config.toml
n_layer = 18
d_model = 256
n_experts = 40
experts_per_token = 6
d_expert = 128
d_shared_expert = 128
activation = "tanh_gelu"
moe_layers = [1, 2, 3, 4, 5, 6, 7, 8, 9, 10, 11, 12, 13, 14, 15, 16, 17]
router_score = "softmax"
normalize_top_k = false
routed_scale = 2.58
balance_loss = 0.00416
balance_bias = false
router_logit_norm = 2.0
n_groups = 8
groups_per_token = 3
init_std_router = 0.00619
lr_router = 0.00109
n_head = 2
n_kv_head = 2
head_dim = 128
vocab_size = 8642
norm = "layernorm"
norm_place = "pre"
norm_eps = 1e-05
positions = "rope"
rope_base = 10000.0
rope_fraction = 0.5
qk_norm = false
attn_scale = 0.0884
tie_embeddings = false
parallel_block = true
init = "uniform"
init_std_qkv = 0.0204
init_std_o = 0.00341
init_std_up = 0.0204
init_std_down = 0.0017
init_out_by_depth = true
optimizer = "soap_variant"
lr = 0.00338
lr_mult_qkv = 0.7
beta1 = 0.95
beta2 = 0.98
lr_head = 0.00726
grad_clip = 1.0
warmup_steps = 200
schedule = "wsd"
decay_fraction = 0.38
decay_shape = "linear"
final_lr_fraction = 0.0
batch_tokens = 65536
seq_len = 512
doc_mask = true
train_tokens = 269800000
steps = 4117
dataset = "wikipedia_en"
Below are experts of layer 9 (counted from 0) of a mixture-of-experts language model. Rows are named router (the router's row for the expert), up (a neuron's input weights, with its number), down (a neuron's output weights, with its number) and show model dimensions 160-191. Each number is 500 + 25 x the weight over its row's rms, rounded and kept within 0 to 999. Numbers have three digits each.
Before each expert's rows: "mostly gets" lists some tokens that are sent to it at least half of the time; "raises" lists some tokens whose logits its average output raises strongly, later layers aside. This comes from a sample of Wikipedia text that the model never trained on.

# expert 4
mostly gets: "f", "F", "ph", "af", "if", "ef"
raises: "in ", "ath", "uk", "ever "
router:466509482516505492495494543467472461542522515529535472525570509537472467486500507501477498480555
up0:518523517553474503479546499499473484471535524494500505491501504503470486488525439511474487518526
down0:538520508542485490511500488501494485485502505486516490464516493516511491531536477535531488561531
up1:501490533455473496510550497516509593545457485467536444512500512520554509532507526492530469506466
down1:488519512457532504512519484505502545489486488544529514508506507514465517493486487524505481525485
up2:529525496528479489495497509494486483493482562497522504505510562493510524475536474499513501494508
down2:500527501493463479495485476491531486579485493489503519484534510519491508491484495474506489521472
up3:517520536477504541501536491512486477477490497516484488504476443528449475484525476517545488497501
down3:502490476565506470508545447480496508498519506499516553515469492496495497526534496486501515519538
up4:472486485431489486484519453491529523477531490554487466521499510487497489512531522495541514494512
down4:514499536529518487465508505487461531537485493488523544539506525518466521515491508535515463481486
up5:459493529498530534510497507492493514509501509500493540489499480510506488534484508495528514496536
down5:513543498484472452518508541505542487463513486510488500539492489500523557542504482477448503479505
up6:501533503502484506480522519501483464508514563490550507530506525457495481472494458500506490453478
down6:458549480494518491485485488511522427489457476525525506481476512521520477514477471547469503483509
up7:485512506518440544536523483493480464523506463505537468518504493508488465542511491481497485492534
down7:495486503456469447485455505507504504467537512515542486493479519495541495518483478535490502484495
up8:489508465515456498533504560450476525472498479492479499475482507510487490493525497505494525492512
down8:525518483460520499532518470511487493525541495497472512491471456485495505473453513493482527478464
up9:515504548483486538505559446484502500441446460556524480473509530478509518469477503484497537515506
down9:475517522532494482528511498526533528493497506496529490505475509506488511526491526533504507489438
up10:514465496557492531501525505480475463526475497514514492500490489500438500488465511490437485545498
down10:511501521492525523531503528452525468515493491454493494512506564507514530546519473536516469510495
up11:492458516544520515517550492450531503516457468497489472454472526492548465508490459525493494481536
down11:466500486539507497497492499508514465510487522438481502511493538490471487515531461463509526458522
up12:455492502515527531523488508533499495489513488522500508507479487507485525477486432504474489518486
down12:502507523515490475468495489535493505509503458487531505506489524493538452453465495540535447514502
up13:539521518509483428501481535528479505490500494480516533496511513504550517500487444484476468467522
down13:507473512494487538479539503509483532505498538522528441500536490457522506514539490518505495509487
up14:502516535514516485507507490490541497527506508515521545494517503524512500469553479463489489487477
down14:485524496544490491513523543465468496480498495468477498496537445491520504481522502482518469516509
up15:545513527500484489528522510496492507490520492551530517475536519483484470497536510558472503500513
down15:482525487494511536521466523523505502516495466486480503472544510513486493492524525528477545521458
up16:509489502499472488508509476492503519512461504484488523526517509479503525491506492492477504502501
down16:492504552489493512474485515499470462503456537518482503507489522470500521517523508518488507514527
up17:491474478534495531491464447508531490519512576490514513488506533567483498548479503512465482491545
down17:498499519488467456529518498493526498526532438512480521467491478490510524507479427494491510519506
up18:526483495491505470532489444533481457518512473522528515525484539510483516525514537520446525499487
down18:501444497506450534452469508509505472543483512474533525464493504521514533491516524505491454527468
up19:497507515483466522441471538471487511487492484508508544497518480487525515455508535468530511515521
down19:504516516504517508523476509488508494503528450531522441443497465517455505469511507519499484512481
up20:479508535494494510505506483489515471516480518517472519551545474495511546464467474517525525552502
down20:526449515511474504516498456509501480517520506473485501504502534503500473468514528490524516523486
up21:513525488520503512477499523514464499498562473505521499513487516466527491485487496483488512517522
down21:512473465506486511519474512520467491472519516512530497485517492487507499500495444496526481495502
up22:499462499533508515499531503474503488492489483518452507491500507565529493514497534534483497535484
down22:497534481478544491471511480490478505514502461496515526488515521412495474524508498485509502544510
up23:529538545489497479465516484444491479534525489488486508525513490487520468478506479514520449515520
down23:479507515525510515508526567509498528485501479498532503526548557526500493552515487514522496534483
up24:514494528488470504487512500489508529498451507454493509490513531495458518460506465524534524500516
down24:519514477519492468483498530458491506493508484503498470444498492486545512512504499483561498547519
up25:497469510533510508445503469485466469501465482538493497465495513509487519489516548481512481506462
down25:475513485541478489503506517530525532524458500496550507466430489510501502519460500505484500496510
up26:524529525448465514494483483475518461498493490517489536524515486483510503520490498507519466497521
down26:510440505496483437536487464490511519470502498503496522492537493519473464534434515511490519517527
up27:477532497490522461495459515517469517479479489491502465503527540480493476505537531501480499504480
down27:506513525529504519491488509490524499498515514535515509476490470493522460487505470524549499482529
up28:511546515500459513512517469515482484511445533499495509490481551477502514484477480524503536477492
down28:486538514458544462537523478472528509503451473512513502525517483478510518486477505517473486515494
up29:509542489468489472530461480487500470469474486492496504458455484478535508498526550528519507526498
down29:519458540531543468498516487469472481517485499450448501508474480512472505479485526453513555492542
up30:494543528492530536487488509513529516478520474505479523512495479544523517462533516501486492495517
down30:447464513547464533497529519538460529471469496523474504517521501513516484469543507516450501537489
up31:516471518560489487475526477518486499528538510488536495521504490522533512482497536496446523488534
down31:500467483481513506491457496462472469495447510478514481481512452483496519484526486501476557523510
up32:519481490515454531544500496487463457496466472477551523472501468512475490516490527493507501506487
down32:485496519440513485521501515509544546561480527495471532528505518483497475505551483527483459510497
up33:531501492512478484509470529524494497521490500518475499479527491499474480530543494495479490493560
down33:527508482551469495497476469516519509482514492494502511499453500512500494506512522464479529539550
up34:516499494483505484481504462505501500498537485569537497465486493457487489513487512514513460525526
down34:476457465490489490495507483521525507511492502508497492464495491523491451527467457535463541514483
up35:489488522523482542499438511453453519534506500457499507505528456483511481505508543510506503514529
down35:498476522493510498534509518490543510485495476510533490502496460518518483501486472474491514506432
up36:522492518475497460470482555493513527531497520451473493505491503531483476526509509479509469499503
down36:471498556499502538537517520492488553502492461505520478504522462523530527471543467480496466462481
up37:576532510506511516480524473468480473497498457537497499490463453513526485488476508510513469499495
down37:502508509515562526527516522515508487517504510508478486529480471511511505469513481508484493527545
up38:520451507518481529435484515522469523517475507459518482524494469512491506511521499510534488519505
down38:485528514475491500557499494523502501514482511485502557521530557461524488483501555483548495529491
up39:505497487488511488463494498499492528516477489486553543483514475485503542479500451501488512483511
down39:500533559484497507491556477514469511501547519504506445527494500555489476505504504502481490521490
up40:515473519501504480493500514497476511521487465486480469481519490493507482478529524511490463536483
down40:496487505522462522514467507484513490499494508520521492536521481454505523515485507494505522523527
up41:496460493495502478519522515522463473526473487478529475488528513556498498462487497466469533498542
down41:491452507504487505519529472494505490511529526488499534449493508521516518531481514528520499454523
up42:472513478507512527531525517511527523532475505535484474524494474531471526494532503473494469477497
down42:499516508505454495493476512473459486509537485472474496470495507430482450494506512498519494517460
up43:502533514497528481459504496530465468477515510495488506473505499493536502521492511527529484485522
down43:513530494527549528505483523505516501449495513524519482500492438487495488505515476513529524510496
up44:471462505540482522445490552461461491512484460470538480513492496519507448499533485515498532483540
down44:539517492495506497478515500482458500502474525545508472495519461495485526481484505533477514501472
up45:478464463487474518486478492469512499508539446487509522485564483471505453486516494503517486470477
down45:486476528468525516489534519484475489498496479504475462482478533515506508507500493511477503510489
up46:520469469527569518483503547520441462482466465511480526530514488527487490520524482530517502513501
down46:490531527500515522440486472488485464492478505506493469508449507526476478487479542501483505490511
up47:526485457533494513512466471497517480504529492509501541485490537485506508476500487478521526514524
down47:503438507477506513519500498522485498562541512506486513535505490528486486512477499499492503464537
up48:485467504493507492481482477495528479521503494512496536527479523505503477521521509488495488543518
down48:491499517496462562464483488474500521538497513499534506528503503509497561475501511483513494476499
up49:482483518562485505510487522481462511518515475492497557515506504484535512486492532543540480511507
down49:508536493481465496512581517517499497502490482535499503536513477509541492528471530505521520502488
up50:519491522482474489542480489468473472479540459521492505532506522476484509523565514527485498508517
down50:489491491511486501487544560538518496459505529494437470498475514519495515489462494515488474513504
up51:559477488496513525525481535458488483561530490533491474513497493555456518498500483505499491517485
down51:449477498519478447509514496527475550505480513473547477492508507550520487481480507489486506505457
up52:511529535447527524530512493508478517488458485447531482495508502512516554521496468484556510520498
down52:504509499507500534501477510497484487542500439506488476534512507498522514521499512530517518570523
up53:442494532496475487493468489453484511469485508552531524457481483507536531482505500483536573545523
down53:515473517493552522499467462489505533514507499516451496517491487483497521503467488536549545458500
up54:481519521507458463476473471539483466546479464496507500491499498475455549526515508457491503492498
down54:482461457481554540546476507527480441498542489505507484508529506481505516467544513491511542518477
up55:511528466441501481455508416498476507511490497466505499464524518465475474511524474464479577517518
down55:553495476503472541510554497480511452508479528455510527528494516453477503492505458487502453488498
up56:527533455520543462466513513492512497520518505476559450501471493472543516495494528501486499499479
down56:458469479463463484457486512543525520511496547540483484490522518535492525520495507499497541455512
up57:481487522515522487520517511540462502520464494503504480519463519528497506489502505506471526529484
down57:489513498529529488479430470476487541535469531469501503549481493488521473465491491507514520521514
up58:486468532534489486524544507477468542513533498512502505517488511493550559471483475460493480522519
down58:507501540473509460498443512516542541471482487509521486456475509496487470523538497553492477548473
up59:472502507554523506496485474490485492494492482498517510512477505500511471532475516512499499479552
down59:520465461466500497525454510507475476472522538529477514461512500472454462491481501521520522526480
up60:478494525479489486490461486530531531501482449492510491512507457503483522435507506537538489473500
down60:484506516505507507493490533562497513495492524495497482530504445485449577504517496519533468480526
up61:533493502464529512487484482510459460502504479501511544497515546499485478481454494481502473557510
down61:481475525512480506526470489468494471491481577516502531506476479490537478533509505500501517502513
up62:468513527475487482523495489527463492514537503492532415548495473497502534543498531481531522500458
down62:488514479487514506495512524490472491493520547500570480523460537540511492496541495508514464527483
up63:470472500499476520511518489465536576442531523504493480505525493530521502499501475456496516479498
down63:462478512489484496503542552496485478497487506450503506545509486530474506507524524497519464497489
up64:515500486487479527491512496529517515508562455540501510492514490467494480482495469539440489474523
down64:529496478526537513513556536464470505510525445457490520450488479483493526529482493497479501466526
up65:506483452491495523456504489508458478498482439515463492460517501510500503512470447530448491459523
down65:509469495516537496482453497499474489493529491460500492441504511440490507519474528489538548524537
up66:553517466484481518507533494484536499526520482497524497489483505478515505506489521507482503507522
down66:503490512481557496536502543472469516444524469546451501535539490514471494494486491515507495465510
up67:478541576503517502493488504523509492477459469501534508458553542510539519496513499475493476482496
down67:517473511470477488505549503462442530539540505531518467475485508491499505472455492540537512467460
up68:473489519544479535495502516504469517512502476524524526496503499497564521538523533485456472466517
down68:474510497450543499481496470501548461504549518507534475528431506562524498464496468488494504569545
up69:542506475496438514489502512506487491525485507475496499509534514488527498505474497467483487499517
down69:512496484450494472455491525528535526494523490538479504525499486525475521489472471472491534484478
up70:506535513459504507458514496532468501484489506494494488508555522506495438473524491508499509493511
down70:530535477546446458513508525482499501425475549473504515518464451503521474478482489542555488468509
up71:487513513518511522514459510480483527497547434459480520509531533516538569507565499511493535497512
down71:489524506537526466509527523492524502548518486509466478514494512504489535492514522508448523522528
up72:471486470489508485484439526472479567505463512513476487481503495514483532492524488552502496505470
down72:507486520512462509489544537486500513488502465503486480482509531475510509518520484569501521509531
up73:478494495544502485490521494529494474515487435521540452502490504491522504517506480491485500502526
down73:510521528499490480502496530484464517495534588475476531508502489499532442526532427474541494506497
up74:533529453510496474513467528506494465477524476499500485538498552457498519507482515485508451509496
down74:515534456501487513505492500476487456500518490510492441471500440473529529485514489506498497496498
up75:518492501489503464477548502480489519470483473475536466522527493419487528488489525542450441553482
down75:538497494510528553467484461486514517540467512500542486499524532513535458509475545510521436539486
up76:528521516487523530501501501510537521459532493511506522494497482498464522484526494532453505503464
down76:523464481471470522496509454483498487502506520546463518526470528486513477488497500453547506475517
up77:508520540512488483522460546471510497546481470530520540556543512494452558508519505534498507479469
down77:476521482502531534460516523480511570492527540513503516478498515553508513494479540476540498534539
up78:488500548513538480453479521476519499509511463430518520514495467500492507474509524509509504515508
down78:419525477488493506492485498555510499530495511499494530532495512518513532501472526493509450541518
up79:475516506476518474497482477494467497521484512478526501515511537464505505528483495478522471545482
down79:476548476516503490477508470491487494505490443474516523459475493535484542497495488554446500518491
up80:512517494476498487472506466496500480491469534497532530529478446519505519480518497486475499541492
down80:509489508504475471490456501473497510528461485548487501525516534505532500538509542490468509493482
up81:486493485502447527490489510499498513496487515522505537482477527514516486495495513544513536500474
down81:468527514478482506498473518506521481501442459534539497515522535468520539487491509486534520520463
up82:481488504539513502508485514532480486470498476470495504482483444524504508524500517514465520469506
down82:506531477450535438489503489499513506503531482490516498497490492484461514494508460455499509512520
up83:469493539545467475507495470492471485530507517484496517506506519497494485509494535482522488488523
down83:507491477521507483530504491485464456486519543526462532487481488456486482487515495484488518521477
up84:520499537514503488465479506471436458476493509533551503495532521476466490491492435476488492473506
down84:507519499483455462468512546504509510536470552458495502512508522498501497521508522508492475498513
up85:494487480508509515506495493468483515497462508495518505509520452500498503532495499489479481522523
down85:505474478531540458511517494497499462425491450543490518477491506504505542470530517479549502521444
up86:467515518509540463488527467502521516517507520499556453493462479499511493520523525524492555512516
down86:493553508480529473488502500525466510492513507549531479524516542496473525469523513509507505518492
up87:510479552513534519506470524520507457500526510520520490539472481507488496532497499471532478562501
down87:494494535527483500533482535545519467513549470505530471486490518534538524496516528485510471528523
up88:529492469529531489483482495469458492497527476473527508496508496515475480493478532486489485484548
down88:495545485458491521462510578500489514539472547466465520495516498500510494450478502471482479508517
up89:506510460499521522506456515461495556518493462460501463515525467496472498508490504485516478475480
down89:505489492446492575520534556486501525459523442513517482505511523521519509527483554465483510513498
up90:481519523549501516476507501512454444516501476489485496507498478526461486477535473539509449468506
down90:493525463485501529472495486520471522484508546491493547525485528503483509513526514497523482487506
up91:494519537521498477488546472469524506473540506526474487494519498550530465493515473488522523517506
down91:498488500514536535493521494515521469495506551518508480456513480478456531526539558486518466467507
up92:480499493483427501511518470502521485536524519456508520519518525557525553517513501524510513508511
down92:528485509483501501513543508480515536481508475509488520501501519497487500481486495471497518516480
up93:501460492545507502491479526502508459499443522499477476509491546485520492482506480523515488520540
down93:497491521523502498501497533467499519448470460479488474511518522508509504489520499489449520522500
up94:514489458487509474459435496489482541554483536488540529529487480501478482470530525511506470496483
down94:540516537540523486518507506539497501502507524480496478505489509478506555467470550499467497512469
up95:542510537520475517503481483486491523500494490502495479534467495496481467473548480472510494474524
down95:507441526568496486500487509501513482492529497506548494476527455496514469492527471532516504490514
up96:484534535471482540534492461456536521503505488517525506532509472495478526498513483500463486488550
down96:518501472504512502500495467517536509472520445510504503496461508510506523506517491474460461507443
up97:511518528528470485506483510467451487536469443472503545507506546507511506503546464511492489517494
down97:507479548484454536509504491539478540484471527516523480483536553514497519492466512464512484462492
up98:463493502482494508510471489494502463514483505484471504531497492505464491499515505504487520481506
down98:479509507529481495554508476484514539501512503535488530489464478484541487523510451487512487505535
up99:548514513485507520555522523504518457544466477448475490516540514523444481490471475521533513502475
down99:472549505490513487487488448492500507502476489440483505530513534523521484496489466439449471481525
up100:494522504496508497520493491533482505461463484505536506538530484460463480527482498506496530544498
down100:521498522545516542516456461511516484507546461496516492521521479530528480466510527497478468551475
up101:516496492514503454459503545494505570523503466488508486493526548535443496474522480473480489500538
down101:483509501494450547475515459453498510491491462515520450530533497499483530522512505541501495484498
up102:495497538482571503528452503470482465553527469536491537523506526517520507505477490520484507534535
down102:470531480543508523513529471516561490513502505452477472501491544538502562476459487478485499514512
up103:458504463534473512505500499540474469541480465490515496489486500484469538529501508533519521495452
down103:498513547486505429512460458523490491532503492510452476505493487511514494496467523492510496465499
up104:454497452499541507547552484472530497476504541494530511540504482499456525481543495468507478485490
down104:480482470520499487458534500471502488535507432487491505485483490468473489544469483501468479485509
up105:503495520493526476486485511540521464515449459505457518484500558529506497521512496526471524516485
down105:534524530531512499549470460462525506521482512514481549530510449470461502495438511470484482460527
up106:501535490515486526539489495519499525537509507531452533525443488506466488441491473478476498506541
down106:481450483497510512524505514483510508453540473484490522461486500480493507509515446465485510519495
up107:469507513533460533466483513467466471511509484483499492484451533501532473457519499471488474492531
down107:442525512486481491459513479536484457530505487474502505495483519502541511520496516514478510477480
up108:514492505475534520496520546528521520495487488531486468509463539504442448494497502527515500506460
down108:511520504467484512528506493550474518469483476508530567493500496504445482498530500500498503455532
up109:516441506503512518516487506516508481551498485482488490506499483528500493473530468520542468530485
down109:511504507537466497494476488515511505514504525502490514486499495483521532525480455504513471447511
up110:514483489492482481455480516471503497538484502495588520478502505518527518552514491478487514504479
down110:509453509498539513510561445482545460472475488507514448525464476464530499492522503474517444514514
up111:465541515532522472482478489482480521526474478488476475456467518522470507462545488503490484501471
down111:458469506451495483489498516516532517511517558500496494506463481510520489425496463520535478443517
up112:492479545515505495504464501495501526518469468479525477495462485532520529494514522494502510509489
down112:499565506470506521508500532486474487479491486493528474530509520568462522508489528484465513565488
up113:462546495477488503486533491538468519509500486524488489488496486504512521508515493484504495496515
down113:531467508469490521497438521519522520475522535472449483475518502515465502505541464518530428481467
up114:481504497534530492496515495506503466486481490469518485517470495497532470528494512519487526489458
down114:467512511522520513478527472476477522484511521518486530485497444521513532498521505493492488485465
up115:512513496460478504526452489455533502504521511518491547498523518508516461529530496485501463486483
down115:480490496524516512466528461472520474495479483491481504537459511478503487487497523479522467494498
up116:498494493547473456451473498532515543478462479517474476501528488517477525493559487522540471523513
down116:486511513443531447501493442488490499481470502468467501485502489491463534522477552456508532476458
up117:511479473505521505509532486539455498460477482490496485491508496504499507488502460486546556481452
down117:491495472479501526524491541508466470510510467544528457491488485516519469525503492524526499507534
up118:502493521483511574509504518482485480504533504486503532535502461506502505531503491536470503495513
down118:498522460480505505475454474489528504493529466493523473525506532489511442493514471557526546553501
up119:492509510530523496480518471542470499519553504505556463509497544508488515496520515469490502480485
down119:475497574517516486463486521503478494534500531469476528531531514529471506476501481472476549481487
up120:517472510491513496471531494459483480505493535481467440504492491500463504545536530529542503475529
down120:493538519504523483512529490523465495533517538483505510511504502486503451495491533500489489469473
up121:494474542509542530486464518432449513546514523467518497526471499484527500489532495524487526512536
down121:495511498483471464495503532523501493503497491494519506462563559498455514486485528490529481451478
up122:485490472486523531532449480518519509494518488498484489501504488481520547545541472546514480552534
down122:479484535489476482508488493558492515473488522501471475510465466528494492511437462488491522548513
up123:539507511510523552476526562505485505490477483490483487494517493500486479499443490512506479509431
down123:480495494510458491519553499452464471496455488503547468492505455516447477484505512498495468484491
up124:515492536498499507488480527504489543493505495452483476512479489482503463496499536467439486493486
down124:483510496535517547486467489495466523466464549490531451473495482516517452494539496499516525502504
up125:532478511523487525531534486527503460532494503531525479456507518471493487476506480526537478516527
down125:510496492465537525503480476529481515500498503522514509465497503529515455533533494503542542473480
up126:518491513520480461524502477522471550481507543466528545506544491489571444492511510493503448467509
down126:509431486460504523491551564453510517471484502532508543499520526448500508549474541521484513475484
up127:500435543500498480461514509514517551516513468515522492483478499508510526487515492512465483494478
down127:555446492512550487520543476526476524502533483469478545522520509494489508489481475506561591539512